From a checkpoint of a small mixture-of-experts model trained on Wikipedia: 13 layers, 23.3M parameters.
Below are experts of layer 7 (counted from 0) of a mixture-of-experts language model. Rows are named router (the router's row for the expert), up (a neuron's input weights, with its number), down (a neuron's output weights, with its number) and show model dimensions 0-127. Each number is 128 + 24 x the weight over its row's rms, rounded and kept within 0 to 255. Numbers have three digits each.
Before each expert's rows: a language model's description of what the expert responds to; "mostly gets" lists some tokens that are sent to it at least half of the time. This comes from a sample of Wikipedia text that the model never trained on.

# expert 43
Modal and auxiliary verbs (can, would, have, will) before be or been, plus inner word pieces like al-le-viate, Con-ver-ted.
mostly gets: " can", " would", " have", " well", " will", " could"
router:139154115171158139169151138136168104100128169162141134181132161108117126136145096166125103110152127135116112141168086170133129121136162067138129125124127095113112144120116135128122164099162156094115121121171121139142130113084123084166170142112156098137124129153091101127150114115167118143115084071133138126090135118126153112138143129157162131120111179166116115106131160129147120116134
up10:113156164135093125128151101124134077099140105142096130147140135145151162121136118124120137135127146140114148116149130162106160137073124163121124117121150113182113149117126118121129148174114118132123127120128134140124156120146118136139121123093121144167150163164110125143099152187126082061102104107110168153123091094130075139147156082148098179135154091123122169130162083126137118122121
down10:122135133150122129171125103144150090096159139121099081133121078159107139103130120116099112140110130139139080081143077151088143130108116141165090103126159151150119169169109128128126133125099138114138098113151159128097150119076102149142114151100147135140103129124141109112157156157160125129158111152180120166095127141104145078113087137120113123115136161097110154176123129118124115088121
up11:145099140146134126112096149108109137124129116118123167125133085122104129171185118123081126156157128117144174102157115094141105144115151163120115152121115148149096092172142110080130151103137120133146160133167122181146159125114096105119145113188125157128154114139137164114120119151134148131146112119085116108100136084127102118135125106130068158171115137120154169156129126147146166150141
down11:174141139108105137121101141127099142152123142148156160105106137143124131152152106096119133127120138155126095082127096158188116159115132098101143139158100110122110136120119153136140138100122136144085123099115209117087122121123099153143146082149110084116140147093148142115183146157114090123150114139121091132131097112162128134123108123130118097156141135168083081123177131140105133099114
up12:103111123119096148099116090134153149148078144142113163125142168142089075128094129121155113127142086141125170179135118161164137136159143157127137108172127145122141076128120161104097125125070139154096149163113123112135125130118126161166134097167143128162143129126139176131146084124095087109143142090123157118130123143130134137119114130070101168164133125137133117112164120105133123122132
down12:158143163106120147133078153095116157125099146158124141153093164166125104148178152100138111144115143098115098080135118160124103108130127152105149107131114120121096149107121148130136123113121095165088157126113147097084080155079143133123148142096171139113129131115140126132121082151127102131142147143163110124121137135108172152157172117089101119113106129108097073152162125097137105123123
up13:106118109109152152119106108080128107139150141093117128093116120109068129133129123156135158166160133144170131131139144112134120129095138099185100106118098130113114124097098151143128121119140135107178134147119129090154082101134104125124116135160124147138142151126144122109093113105150187140101148143132114102120101120155106099154114120111164141140137121108139186105089198163125136150185
down13:125131133142149105106099063158129100121138089159118150061125155083100104148099131128142151172123141094106159127101085101163130143132080129117081113106161103143139144121141126107141145134101151117093123087122153159144176123139143128109105118168123153095139110136119115137120193132112106136117148129174150143123094161133099094129116150155149134105122128157121137114133097163148119130118
up14:108107102121121108078096121099112115143150088089094156130095093131149103153142112141108160121110126096123112118104148086117121131096131152120128109135177137118154131095151110106150113099169099105153160152115145122134106154119120123173130088154121137130164102150109164115135098115135156130177148149073124105132174166109151124130140159091089133113169095097118144104151128152135151156100
down14:129104103128108150105117151148119119167110111096118127128149109094150108121114126149110122160131124123156122182164126118129115140183136151101149121146124163130125089101142164122118155110140106151109142119165111108199083091139151132121125118118104148109134114131129146088097158069105131148179139103107152066136138092161138100118136140108118140161101162080112122107115146131162143163122
up15:121078131119100123118091101116144109125151122144092128122159155146156134136135109170148101111100049149150106133130172144140134161122112137107104108113129145130164114086127094133112134145136132135154131098132113107134124102142074089163131095070163119131106112166122096117130071152090151096154117129134124142135122125117110111141149124094144138109094112098145159164090155123154116100171
down15:163111083107139113149091089138090137112091132133143134120125097135104107096165127109102101122145103142123095146138101119108163151176125110150101134137107100100060140129135095146133159123126141142087086110101110106145156062118089124136176093155093100107144094120128142141136100126145110097127113145104153127133136145141110130170155126139123125098145127126149108121144106069150151155115
up16:172117138095102125128134146136124136143098125113122168136128146133121069151129162127131161153132090152111179121168149129151166144112132168122165115141108135145098097122126114123091142133066125160120116147162144146144132136135084115129137138163098156120121146100164147108115150143109127114135147082104124096141089098116091162121178127071092143157138125101104139193135117132150116118129
down16:137151145158124138127085149115133098129133136159139172122107162095130113174128142091126130142124157117120150103147088134215062125121104137100153069132109134143129151121111150105122132102134110136085135110111189121087097128099144157116119113136119106085146124126117146125163145131095100159154130148156093129132102121149154124115145168112114137152107119150092091135172119118130125136142
up17:192088094133106130164097151150125095130129169113123119129114132138107115152124132141128155151122108123121128127152134158141131138172128120108101108164115141120080103136154089119091128105068107139085124135154079135139131126150089090124091085173126150116097163110145109139120093136089140123150113068111106167149137140131104116162124150134159125135143094121107168142103160128139141114103
down17:112109148144124170095171131131149147124099129113120103137147159142124120083081138154132107143157165094124136176131160123163140109078138136115083117163100116092088128175136146131118069128105131086155144180133168101140137123159112147123127179136128148162128117087080123126114121128120156153131171076129117127115121143102103151134121121139087139139137131112139110113152120138129131160153
up18:140105101107107112104087119115172108121139130130113099141090121131172151146078106158141157115110165132111093124115163137125106171111138117126141114075114126173146123067177095125104126114131078111093103131084109119127115124157092116137113161141127104132132112141132118155111143109081146096115130152085104121124156173115108118127129131083144135143126088141108135117078160145133168131136
down18:094143081153142142163136137152139113107120093104139136176178108138131126078107167162108109095057124140136124150122140086175113151174132133106097105117126125137127113116144138123099112141171158157133115107126117113159107119120131150162135115126148099104164102175104134108129140059121135145155125096140122103092127163139139122140163119122145170145137133107148123120095121143124155166148
up19:112122178156152142133120118083113113147117112113077139125138143147099111159132153134162109121137113124160163108157176102125121172072127133162086108146133151128152139129154103127170164142105130128125108079152099160117119103127090124152128112119121121110154133140135123151125096167110084055109089094087137128123121104129095107128167125128115156130156120102103116125143135126165156163144
down19:110178125138113154155125135120120112094120108126131111154155088139105115115145149124116132112088119148157146125160124132145131162142103146145124079099115109158095130122132162085125113086127138141130129126114131116116120127079130136105153150072137119118124110165127150140172123082093174132156146148206060121131106145139143130119117127106170134093122150123091149149112122119196119154115
up20:126107111117077136104121086123123137121121148101091139095149107146116146172162110136115110191135119142121144132116164161118150107150130110096115122111139140121070109132082143115110141162143108139147137140141086125155110141107125152110158155156102099170122136164171120115071172119097128128139117129105091076131086087149154110115173136106155153116153104100128158115155113125116137115135
down20:125173083099112137139149135111094117160141153116141171121110132090139122146121083104094103147161138130113114132169150098148101114142132091130101063125107144122138104139097122149166134128127116156126126111149133143174099111096158123090173109128115117082148090123176150117163128128127118131155098122188128100151094137144148122094121179105135109112146151122116122149095122118098094146127
up21:131102119115095153123141150098131115106097138151150148097150111160079148125139156158124176113130129139142139102162139097100127116130166117068117143110120105144114111120136162155106112154138128146132118125143110138157102157112133110131162165126149151138087129133157145121112167132118153157097111129126124132085085068116087119137160133097123199134144146078099123166121116179153115097118
down21:124127159139086160055072153088108124161138107140151145116127137094116099129106114113162145130141158116143152099110130099153104104126108122128122154159065104128116134153127139154160100078118157152123158113111177119093141149160136132096112148132144128151152143140128165141176141110108153129125124116125091105161120149111141139097127180105145117100139133177094130124127099168126126130124
up22:115108161127087129062115116154106169133115157108170145105130141150125153112148103144097124154078097137140103139110128149122117138076156106107128111147177098156101084143116107118076121127108135127184154114122138115138146128184124141138151132120118119126106130150151139111116113165068117108095121157122133113151107081129120136096144135095130144120177142109167124158148126163144120113145
down22:101132148158125151106123133126128103122135135139116124126127129089091114140143127098110119141132128125100170114113112110107101091112163155120131142146089128125074094167094133122101098132085163168142136081162100100111156193151139127117141156138144128104134122119092118125147083104165138102080118159094116142163147132119104122100169116106165161110131074144133169107139149132092125097128
up23:143096132127110137158120117090102138110128105138120186107110176129085136147148113158073117143112121135144127120147138132171141168124116157119148079155153148137132108135155106128152137108142131115138175082173111108150095153134106097097137086151132150113072110114131161127161101144114159158125104133143114107138157133091106129114158136136103109130132157079170152161110127134102157171126
down23:120114115135141141170144158094106158125084146116143096167135125118106132100114113144145149085121133148157140163117115160134109142140177128156186109173137110115093114166107145114104111098131143161158138118191124132181110113154160101111110092093107113174124156144076127172141140109137142144109120125076133130131189111139136130136115109137099134142140136139124153110114131111116151160109
up24:097061132140119139152111135094143107121069142111095121176109129146101105162149116118138140115131154085126156125140147159150111169141166157145090119114133132126148119151156119115144099117134128102123128097124065132150114140134082141126137100115113144182105096175106171140120083141112115114107100087098116123120149106085126143146138098103116141148139100117139131111161155126123175125159
down24:078131116080136121129150143159186138097117099105132099151170135135159116139134153125125108139119117106150160154141132101115124085124139100130113170131126128081114125162163172061109092143133143111166148110145153114127147131120107152133144140119179170142105131122114094118149131138107156129111135120153161133138123116129084135122132079127141122098113149107167204139149115148153120092136
up25:081163152119124091129174150113159136139129108147121112130113135137178144136117081146101146145145099116116118138145101136106124141078137111173080131114128114081107116117165118130150153176125118134131144139152124137126167095132153112166079126135103136128183108157123117101122124134129152102149183148127162129129169118160126095141061160164105138131117119139166134138112129110144133170115
down25:082140130139167184151131210116121116150118141125128174151115165150152133120136138110120133102106129157110146122144121124150095150150182093111157142114118132102116137141109159084078125111159106165104154119147107106136094133092159130118125101085154070115140086122132124121117133108141126150118129093131113139122164108140156121110114115109114143142112170088126132147160106137138130090169
up26:173139107141138131117078159182111109151140101145108148087124133147183110109105132082175157142163130117137149114111123126112095111158132116144127113119131174097113142117129107087082144119121090145126137183117145176124115127121158121133126096159129122140135141116102120109144109120129147147159131093113110152173148168071106184130106131105151144174140137138105152124122125138120121155092
down26:073132199105147123114130135141156133139159103123146158105137131111133082154154109119135132132132122124144118120120183103137166132095094166140150146116101102096148127146164101135148122145140120105118143118087112088077132133126100117114141175143112144113122092117150114140107092159119122091134164139117102109177095117126110131150089131099132130074126102131162126098114090183117108127154
up27:124128103115126121140102115128168161124161076155093151137152104136148087147135131125108153131159147079103118116044145128152121123156163142152119133129142161120074081176138119069168125157118100140121139144134159113127113153135138126131116089159122097126145135133117134117123109136130147140136130140105088120148183137125136116118143138099107128111148132146194143102183116110109127149141
down27:128120122124070117131144128161131145146095086103095121086132113136095091138142139154124145103119097078113087147160164124107145159159120110129105153104132129152081081090127138114141135115109126139096112105107136109184139144143119163065143113127097144081122121119130110125159126120097114127156152132162142117089117092161111102116150108164139146154105146119126095093161130131117133122080
up28:129077123161124158127140101117068115147138156084145127122106116127135136166164102108121129135139137083124162098156125121138142156121158095095132142133138099187133135163098087090108085136137100104163121096160119150145130120130113188135105135137103133074113139120116176136115115134117115105106145122117139129147104100102127174097163140116164141158152152123163165130123150139168127134144
down28:120141108158167086139105124150139107112150119090104127103138076150145094119145159100139121134123129079119100120112115138094126138113124106124184137125157152098124137089144097159075129113112139093115110175136141117156134123131116095141104147150133136143120140111163124162104142137148113138143159091105159103101150110138147086096174139127111122214079120146109138157128135130151123153156
up29:170135122107127131117124140159145146138125143094152138114112124136134091116104096120112099128121108140108155136148089103117164140148118172144118103135103091144116106150091173143120121129117119139158167151103103078192151148127138123130136161152113167151153138144129229114122117124124155138114130131133147117094165175152129155095144097152103133167143127124135142153126118099107130173160
down29:123113165121134094153068140106145169141124143118156126144101145148144161163150120101135095087124124116120170139094150140127132173113100155118156190088137124108147146125147066119151162149175122129142121173081124094114143130093149146180106143138116163119125131135153129129116093163116117115112098106138158143117146134119127143151130086112160120128138115150171088118117100145146155118125
up30:124175116106105113163152110131162152147146087133140119098138101125153154149130138120104136176121113163116114140137135142126157145190105095124122124104095130100090148136106150149180149154133098152121108133164140110123090080108116122107084140174113156116143172091161101118072191126102123108152136132102126095120126077149125126161157164141135138123128125118122109152133108134114131133121
down30:120125107108122112161177163152146136166125145124161153130112147100079136147097132115137135096135169133114172134139156088151087120100108063142137082130168144095136116103155101119140155117153111136125116143103142099142160145201134107108111139118135140091131134153171100130135138111121080157119118120166141125091144122148118140110120158132146118128133125086148115101097114174093130140149
up31:134099149095100120062102121146115163138085128121148128158117140169112103153138156091137119144109132093138119128131097144142111162150152151104096115139132127100097116136160135130067112130094121124107177138114097138144150145143156147110132120176149155161142103119106188094132080107089136148130154130153133145154151163102115151112118116144101155151102089133122112177159095130127145126131
down31:152161155110126138102116163100096153114068181161121159145100100137115125150160109125120095137119080158092089103147085154128148145122135131145128135166108111137078126144136145138111145105129091172102174153123105128110128172134119099127161139124174125137146111107149128109141073134122104090097094137128112122162152121133160121120147119110127082120144134134123140148150128114141087081117
up32:182128138074133127145135145126094106101125167101140129182101126143077119137135159138057157138145117171135114126132091108105120127109133123144178146113148126111141114148136138098116122126141132118130113111100109133142133153127108123099163151156131143132121159144127129134111166143137159147155092109138151140083079061127101128136134096098126109145097139103136110199117137085118138110104
down32:129153144148142149096118134103117131120121122116166101156144094118159160132125137122149119115188160143157129151145120118155096103122110193100083096107129112136128105143102119146154094112119154114119158102104117145102112113120100133124119126105134147119139128127098168182129140106108137115089124115125123137129093123109139153113101180093120102085153193139088091168088135115111163126172
up33:186124153109115140113131123144069135149055134124151107121092187140094119165142153119132161118153104130124129136147118172127077141136157093122130133113125155116116092139136095113092136150095117122126141142133137139152133133143112177115146170151121118113143140140113158126123166120137110166109135105127124120103126136134123150126155133077143134199094154115096095182121149111152148106147
down33:117146113138165145082094138116153141116121149123143144092121116139120101169162092091148108154174128134163111181129117132162113108073111161100105150174112070191158177098133131159118106132128134082112132115138129106100134145162148114144079136145124108105151137109124149142149140147152108123160119111123139106149106097137157131126123141103116087144159102132115104149126133093141111104114
up34:096155147097121124142115168123105137142119104130099158136110118154140105154121130106125127159132158137161127127149093159145111173108118142142101084140128136081098155149167117159168135161129101108146147135137135119127139100103092115120112062210110168165111121122087162114130103108122108124133161116114119107152136135071132108142114107157074133113136110100118121150143134078130129122145
down34:114147185112128144121137128104085172129125141093104153109130131136167117138158104145090122127152101169133127149164129134170118139101166097143157168125084090135104083187077156179136164126095096179165136135156113137144138124125126135134106116115120123142106117119088123143153092107141116128141114155132137126165144096150135117177119130111102144135152112148148124104108124102145127165121
up35:097135129110126145120133104109160111131152114097126132142099129083154105131134082154100164115152133106112125118126109138128134119085098119123125067167129117127123078127139088098117113110134099141134125128110107072164144152162115139152083108123147147092152122131085155132150084137129141093099140180148133144127172141155117136141116151155092127152114141133190179115149123125172129170128
down35:120089109138166110134132117155161142123135083108121089097137161156122133144143136142143137169127121114106125169081123133147135123118133171143130148132130175165162174093115117110132116155138122091131078105142148151116099102190111143135061121137091144130120133138145114147144136161167146139127164106132150144131142144108117125144124076129090148151126159097134108080157160110101093108137
up36:164096101125112130143113095094211140109113152127156117115137113170110114169124094147094151141059106141141100106158128179104106129098131162112103116083121128143129125123151131132115147123107111105123140080139087140150118109175078096139155142093086113133136123111135133105112157159119108101155131098113132130144117121147088102132130163136141136122144166120109131147125147119122170154136
down36:113116091134120131135138061125103152127153134100126125164145108101152138109095126118122118075135115164133108148152181101092096129141134119074089134151129112185114147143102084114147138136119133131134108128148101137127154131106134142108131084102104114098121103131115109102097172116098129134129153135137119149108128142114153069140135159086092194124128156115167137107099083130143132127153
up37:129133110152103142129089107116101099115167090107115140137131139129090135145104154130132165117104111154119131104154148134146078168104133122133155117094154099144159144115141124130132156109127091125063064102125091165127100140094127151107108160128178126094122113098087102137155118156138121134148104152100140172101121152132112129114122122096101134161106161127110158104067144126165126137112
down37:071114145128094123147139148132141115128181086109101150129128097126109098127129163077120123123068162111148094114114165111130122139119140166089125096132087110150095143141127136155124131122109148126102119109141148132071127153151113122111123143155118140111146117164106089121141132130120125154115134143143139104182109156116168104111110193090125176131162117130145113115120115153092125173160
up38:166137126131124113096115126108093084119123121140120103127147110153109186115174134139079129189107133121121096157093125142125112141143126118122138138099145150127128150048105157162114144100134118142130135152141135148129094093146136118138139099159124147109140140111117115068096114180145153150154130105123179145128089150129093124120125118158106154114134125106131196127115109118146114132078
down38:118111164153154114141117080136126142098128120096141111121148136117106104180126147115134159154154089138142117160106112152145129122114118128150125142154159149128141134130162110140137141167089137113142142108108139140075137140169111086100134092135121091138133152146116125198166123163116116111107149158131135171152086096131099074151141129124123098132120082154155105125168150127083118115075
up39:114144143119120126072130116135134136150139111118132142091111166182108115100116117144144152148122101156167131144148110155141148094062122133145074073123137128084102120108123150132130159150167129137165152138128124121165126117135143103149130140093125115146121095120109133051144121124161122150153173171160148158118119154145123105128165130137103153143104140127133174136141150131121088159164
down39:112123155106141133111113096139114135128164140111134110141135111185192127113159139112121133122105124121135086105094182116117096154107153101100125173131100144155133155099135117128131118158087134107124109102132146131074095135146152165131069103141120135101097166120166116091110171135144151137137090130126095139145107129086141117097127139132140138170100083116108138120143130136143099084085
up40:143143158162144089126102171142132096101108108172124087128157173141157169109123157161108121155153089131126094099085113108139126135166126121173146135123191160137118113122111141059127117122134141149152153115131116128141098150116155128132119133104126143138149132148134096109106104141121189162142140111141136093096136103121107102134129107103112123143170140111176164133109127152132148148086
down40:109149124127127146131134126091135101088141118098147111136129076111162131128090123121156155144183170125111108171165114124089123090116112191107114098119124144137142146153115133108134077126127147087149145119150120145150152139151107124112157134136093141121120133118120134135156154117097105095091122129099129142140090123133118165082151123127164085154126167126088138173106154108114139063113
up41:126108131121105110094110107172100108137125139159138119099097139126136164141071111142128095114088129161175127188109119145120108177117136110109124124120148102161142099078120134140124149114123101153114122122111124100134163105134055128175124116133138110119158139165131139138125092124092089092112107124125137106100134132116114100083161082090139148150125108105121130123138173097158103138149
down41:131130078092130114139138104145101149132140110135142097126149146108088130117150151089140144142081109102128123134107158110106110150142121086136080155135149069107131151107138102132112077143161128152139105130124142115145180134129117148153125128108101121112138145149102105152166090106154129090106108153180134144086123157100115140159173079155164140111145105092160111172134132126156120124143
up42:131108121129108110092136115120123146140093155116114097124130122123122116121074096137106108192104127144161119149175097165114142134119116142114149138098103109137134132084079114171106185116120103138133098106138127108151147111118129177164154124159099095138160151145139126111098122135144081118168151129136150101120076150158156111083121138154115142126093129136121143125109116070152088126142
down42:102086137131110160110117122123131115130144138129115143123127100080094139145101101120125100124172074114096141169141128181189137166092105147147112142133137128152115135132087095145129144138136113128133108189119113124119119144128160081133131147151088173129129121110119153141099114175133144126119082122160104123147155094151100085154097115110120132167160091120172106130144144132100146130101
up43:155103133141147143129101152139129147138109121140132140153174160147115147129174112095105115142099127124127152171077127146172134183147154112122135142106110088109117129138096144148085144093126158131133139129153105118161104115132134106123115095128117150171130127154158143122107080145151196190130109148173111122117156146087140150185139100140112121144121130107133161099128142171108130129153
down43:156139144135167133104149116099077136129144131092138092136120123125123153132095113131132140127158142095134160159128176138130139135138135131165166191121116127099105097128129136097139126138123084121125115143107129116148135100115126143117098153124111167173130142090141162139163094110118145089112199077138110138160163123153076128131098105127176138117142150126145140078139116105180125145120
up44:159128143113142128124134120131104160140148061153150101141151143110129117154120170126121118074127070119143096118083136075137170166186111111108141148150118159116134104125124117145123124150115089136088156147127117134122149096141132114153114119111144121047137121123132160143105126149116173126198166120123148140087139145119122123125121167115093126138121121109111130133130110130111138169097
down44:138126118090099132150111129104116162149166065118133095098125106140103153119151148082114126140158117123141117143114124117113119134132122182095127106129146139158118131079146130114157144144140115076142077128110112128099170100127133140164143158129063136116073109168162125134129135123108112141123134152123112156186102155137104147148142140140148143116103147105139105152118183132169125147089
up45:110115172121109164108118136109140135157073121142149139156143155166127131083088066127146118162116098135161152136158128124118131163110143091191141134133149086129111149131106126140109147133109143128127102125146128102151116102137165177136111138127154126148179081153152124106116048151136088118143158108114146105131134109100116170129124128121125129152124165138154112162148129112153135149135
down45:133116128150133117156124132144140134141175097113101109118145111150086124133137122086129133107110147129161128072092174118144190107166126150149144132102080170112131178086110145122143094112178127122093080145122145128069129132110134102160138153148117135139119119119151169108124163121138159097162153107117112140141143126118096183088096125113135111134141109158126146120099142145103125147114
up46:116136163182170104136102134142103133144140128091146102108139144131131102132119175125148104128094092103181105128134141136143130151165152155146117127166127096125125139155094177106115106149121150123109142060107106097132097127142124131142110141131135172111142093076162134105138106122094141122154156132094169150138139146109123120139094151141143100161163119113139118154144129148099179178147
down46:137132183118134124083121116080100144147161102103140075120097113153181159140102161084145169152152175131130164141110124151093153155141124134119131142116114148117147147104123119119119112139106104148132112145120094161070152133131177118133138163126082149123122128121076149144135145106146127101090158154129079155188140115114123171131114124112141142133153123136108127128106121097114131136139
up47:106147140150159141091168157099102117093116131105157118137141126120069116076174144128127125149125158149141141142128072143151145142102135168141139144155131123122125102121109124155100108075118158114140165120119104154140153126141129114139142127176134160156124128135184114085130115118128129162122120123154166128112110110120147100137094123141091152109121106121152214127117112164094090144144
down47:127135183122170125153106119079116140101141072125139099152144099113106132078115166149145135150119123127093128102092108158125118145157101168153173111139133182137128114109131098113112113140140116147126118103128073144143122129163111139092144127090128135137096167116118114170127130109163132108097116158137066152118102142103105123163121096122112114118120131108130134080124106129132067108141
up48:131130140146118139129089092158088157144092123160113149089171168127123147139127145110113101146114095154187161139137122180130112160155147137140119146114170158105136145144095145150113168120139165134156122096146123135118086138107126182134156095160136142139124132157176123156108118152123113127108091130106114053139099093104144098158126132127152136144125137117151092138147119147110150106140
down48:144159105101131135119163139112162169112131116097128119108146065126143128151093144103111125125155152126127126119126112133108154116072112133091169111153139109138118139124138126127117113141121113096125115186112099127091153151174143133107089167135107146126100153114069117174173147116122094109142160151119167146122143097171098149117158122130101142197125124114114174140118118138142121163118
up49:108126164144104120105140151143144133116121112149157098122130121172159141137094153145106114152103117128167077137125113094093112134133129106089127122085139098129097104155123154120129158173143096153116146124113101099157121096103148100138147191111150119150141099116133150094119148116093170141160156188129179128101126107118096091101101132115122122168115150124130108158112119162089135160114
down49:117122116099145151100112144132113071173171158129119152145093161129149063112128095113112140108155159104139100119118176108108143129138169104091154168138105123145136143153156125161129115135102139137135177145146134104153160126131122125117158156105143101147132127125167119130113165150132142097140091103130090092123129124128183133099123179107124143181140140116108132160112115158134133113173
up50:149107137136154145138111107120116141161130138098107147100145120160132088122123095122136133094118074131138138140133153107128127133146138126155091103136119117107137153137077150146124126157114111104137147116117107120165118096171111109144123106106062112119160118112146149098101101137147144100197113067091150172121102128122132144119098165133147170136188138106105123157128157087100157160127
down50:090126136113123132078117150114166156119143106147134117154149111133162141131129171104163143113142123153106145138115123105104111094078110126080124165157079114127149169116131130095150085137129131099115142151132068129076099164137108094092122140117131124167158089118144138106142114116107127140105167151084132163154094119130142120134130154140092146091116154117162143105133106123144088096150
up51:117124152122151121115116156105179161159100111153082134124118158113152139123146148151150142131159124132149132086102155103113146158089129122155112131084147166091128132094164129143123117157161133136181097107139113139130068109113150124124157095122127164109101132149146154112111123148092159129107138133143134104152138084084086168136126119100146157129126143095133079137134147165181146149108
down51:077085114115127119185140114122111148152098148106175126104091151127156132186139088122152118127133118133092102150120164128106103144108116145141165122161112169118160128088146108113120154080137107079130119156113125130091151125164146119115137103173118148095098095143131124147097116169171136112121149097153145111125155159140111101143146138151134110126142077149127128096128095123107107115104
up52:168123127109091139124095100108152144120106148129081130145135162161132070178093131126115149139112157095120138098157131189133104104062104124107117057125129132111124129134117074107102143138117105117139116095109104110162116166133145176135158108146116118151128134144098165153126123112120146121116119164148088092157109167144130122114134161144108122124105137125118112129154089117143144105128
down52:136134141124144083088113128126093113099171114133134171112098103164170107105156119140142108137145105105110133154124098111133124111123146114101114141167104105164184138117095125174129148147095125086107104105131080166135109147124080154112125069148136121123150124093133108083104125151160103173167099115115158100127079116140122114150105152148098097143131127134121123098144128101123129135115
up53:134144160111109108048136120138138136151092084142121099103096190158155149144107155116160105142159156149141121115113124143152143137108114122140117067127101167110105117105148107095104122134122100147106151154115129132130139112132130118128125084158136156163063155125094145148121160132103105144131143134141118132104110145110116148144196104139099175132096123133103126127138118095134085118131
down53:129151117126142114101111099134097103105182139130122128124158118141152109133169113097128150159149151131094159112136117117148129106118145140128141167134091100181141175111103157142155070174108095115130134155103116126115108154143116146138112144167086118145126102107129118092139126083127089111117129157097103126168138138128147174116179100128115159187084115116104094143114150141121112154124
up54:104133110122117096104132110149092129151153112158158137076146096130119143104130141129176160082123133142112108147160171093151101123152157138095101116139108120149129118111136130143110097123098116157112131162125149148140119150146131122130073136111141181111117106102103100086137134097122172148110158130088105154125122120161140126135150172102133202141125090130136130145090142165147113127179
down54:085096108101120162107139135141106113128102154146085117184130130155103105094135144125146132116091143097113134133109133146078170152162129175135079139109139128126114127133128099122078097146099161153127141144116073103132114165136150098097160132109131128106126119117116116117065122132161158109091121095114109119096142148087174142121148110124133148133117122090105107149115108109116115133180
up55:171133108141144135143117105172145112126130138113131100096146094136151092082163124120118156145156145133122144146123093173117112137181101140080096126128156137123163099133081120141141140127138108141172135109111062143187102142139114144132145134119114159140153154178082146083125151123093135145098111113192141125143125124144141136128147147141152160119162108095126166149112115123128114134145
down55:128131115128128115109154168136140129114095161150128134185130095147108138131113146188118111101157094116119136134129110133124159135117125122183122097123148119116128086160116115144121143127126111158159120192134121116165114123075115112140122152091151141183154099120174143133095056126155174134118104075144109121095136126126157127133106116138088125102124158110142120169113163124123131099133
up56:168136113137158118116103164102133140138181125109124166105130147153135139119168099152100148129172107093104154102096155081138145147104142127158112145115188148118156119108103128123170133109138126161168082115143144107138119144128147129127131105110125120099130121163095135099129106147129189158122114121136101117158127130128097161113163106121114146104174167101144125141133120105200146156129
down56:086099148129120105121088179128162137145106149133120104128127120138121130137186119131113117103089121108159103133091104157138124129133138175129134166182143144173147104133183163138108135124176145119145147106126095123155124170125109156137165130137129102169131085126128066119090129138135125131136110177066136132146108142144154109134140110124132154111123117148154137104148125152095126116079
up57:157086146167128103075131134142098127158077121130131117099139153123113167148168166115107100154111102124148125142156116137175122135203121152077093143146109146154124117131137120105107147078100151156101147131173115142132121142125090124142128094186144141133114152094147127125146131128105100158154105099129151136097125122123138117155135130133113169155126117131105119161103116165154116098101
down57:159104142106095144089110133126127118141126103108163146092146132127146102148104141108150140135140180110111125122150143129147172127099102130097161140156099138131131135136146160132155104110103168136111159143104177131063128137162116132131160145148110131132157153080173164125151120161110122107114151112138088098164104118133120163087134116124146115178107143185061130134151116157127134126124
up58:101073121113087123123138098121129132142145105110117143123078103120122157181146101130098113153146156114136116115142138121149150151160108113117087113123125126147085114171160100090147110168145061120144145144142077106145124098147108141105136104160102122115082134149114178156082130118074138099126130156123130127131144109113122130151157119140154162120118083134148160112146135124080127137149
down58:076135082122108137153153116137131129098135130138121163160146128105138101115118114119096131102168122105166100143138125106159111130134120115157112080087124147101090149174124093159130111122128096128171108114144141113166126071136143118113148086149137116118097106118137139103135168103065144153132096124114150131145114123130149143092124135144103097150118118126142109153102147161061098128180
up59:111185152123169116149147184121126107134125109180104096153165129125150098131102152125141122133168140125156146163099095101094106175083115129141145166120115129137134124090128129168162182159107138168098108114133156105129139122091113123165118112146107131111168107138126106137128140126142140138096145129145159109099105140138128078139084098149092127143093122138142119128087132101151099140142
down59:124104154143126159109154173135107088137126152102149111110125080129126127107119124125162153094133170167110145149145139134113117164084145144123141095113101109071091127171106136135117124088099145104088148113147127130099130126168095115111116130142086115117131140161078129166136123138150134127127120129106114093109159103134119136133088172122119121117169160117066142117146116120100193151138
up60:186111129123134120128085133120061092159129147122139181114095115108097174155150135136115099117137102128163146119152166068166104154120139152141136140120127133142153131136136132099122130110131149141115096131144129132125104130149084121126137141150134155094133103116140147139134106112111139117109104112078106100143135111134137153168171113093149123146115096100085110170100149155170176134175
down60:116144119125127146097110158135152076132135127135122127118127108125127157135105167127102131144105152130163118117120079174124124155123097153074117116085142139117131105116126152102066142134150129145122118122123135119143103089066160127160144158118109085122173111151070115107089129096096128148150170154121126141120128090157170125128120124100140165132136134083131134194131127141112153134159
up61:126152129132143156135138141145141144147108118130116101136162136189109081147124139086154172125088127115121162169125128167160082172122132104128122153060101097091171155099128132129136145145114129107076096069128094159125119123107108129138118132131094125173146106109112080109141141144126098125134136105136141159137092120121144109128107171132163156117095145143096129126107134098137127122137
down61:128079114106114098106121139122141152129135105112152122136140101128133150148146136114141147066067151126156161144098184096130130131132166117124147122168123100133150148131135113133101135142144135134119097122121115144050147150190102161141060096128123155135109163126093115107121121125161160146095103111110114147145125156109103133144094128119132163098151140092143128110113126165127144158152
up62:142108099099102129162136125164160126129126116167143110141132064163127139106104102104139180114138158154100105126137143133095105124162156138130082132107132131132099129178171118167124126147095092133131133167106126151149121123152158114119119153113127160102155141149121169120082124151156146152111139150091156139116176123153074141144114184123139164155149131168133127116138146140087148136130
down62:100106127128121137122156128144163139099110157110132137213153116150115095074084132153130076135138133094118155168146158118104095140141157132130091120134114123116098134194111099147115104134107125124124149140167135095181145120133116147119128139138143154127127121121132119088117128089135163142135084105171112068088119142112145107130133109130114133168107170090131102123114128114132113139138
up63:155123153134141122079121120137102142163096136113114150132114158152116109134146158112125115170153155108139159141146087140139127144103144148105101091167118145123096122148155139107085141121098137138122156150154133127158113159144120142134137110229124170141119143106122211106144120104108150150101137124123141153135122161111117136145142113157106173179114106137115113180143108130131120127137
down63:149127144105117119105092171127123118143106140151139159112106131131116099157161131094140135143109150144114129105127079146184123138114127136121167101170064131134111144129127178133117133085124131164074140105138167116063118143143110124132159114152114104109167122115162137119161104154138091107141106149139108107155099116153169150115129159125126098139150121168070114121160125104104105114129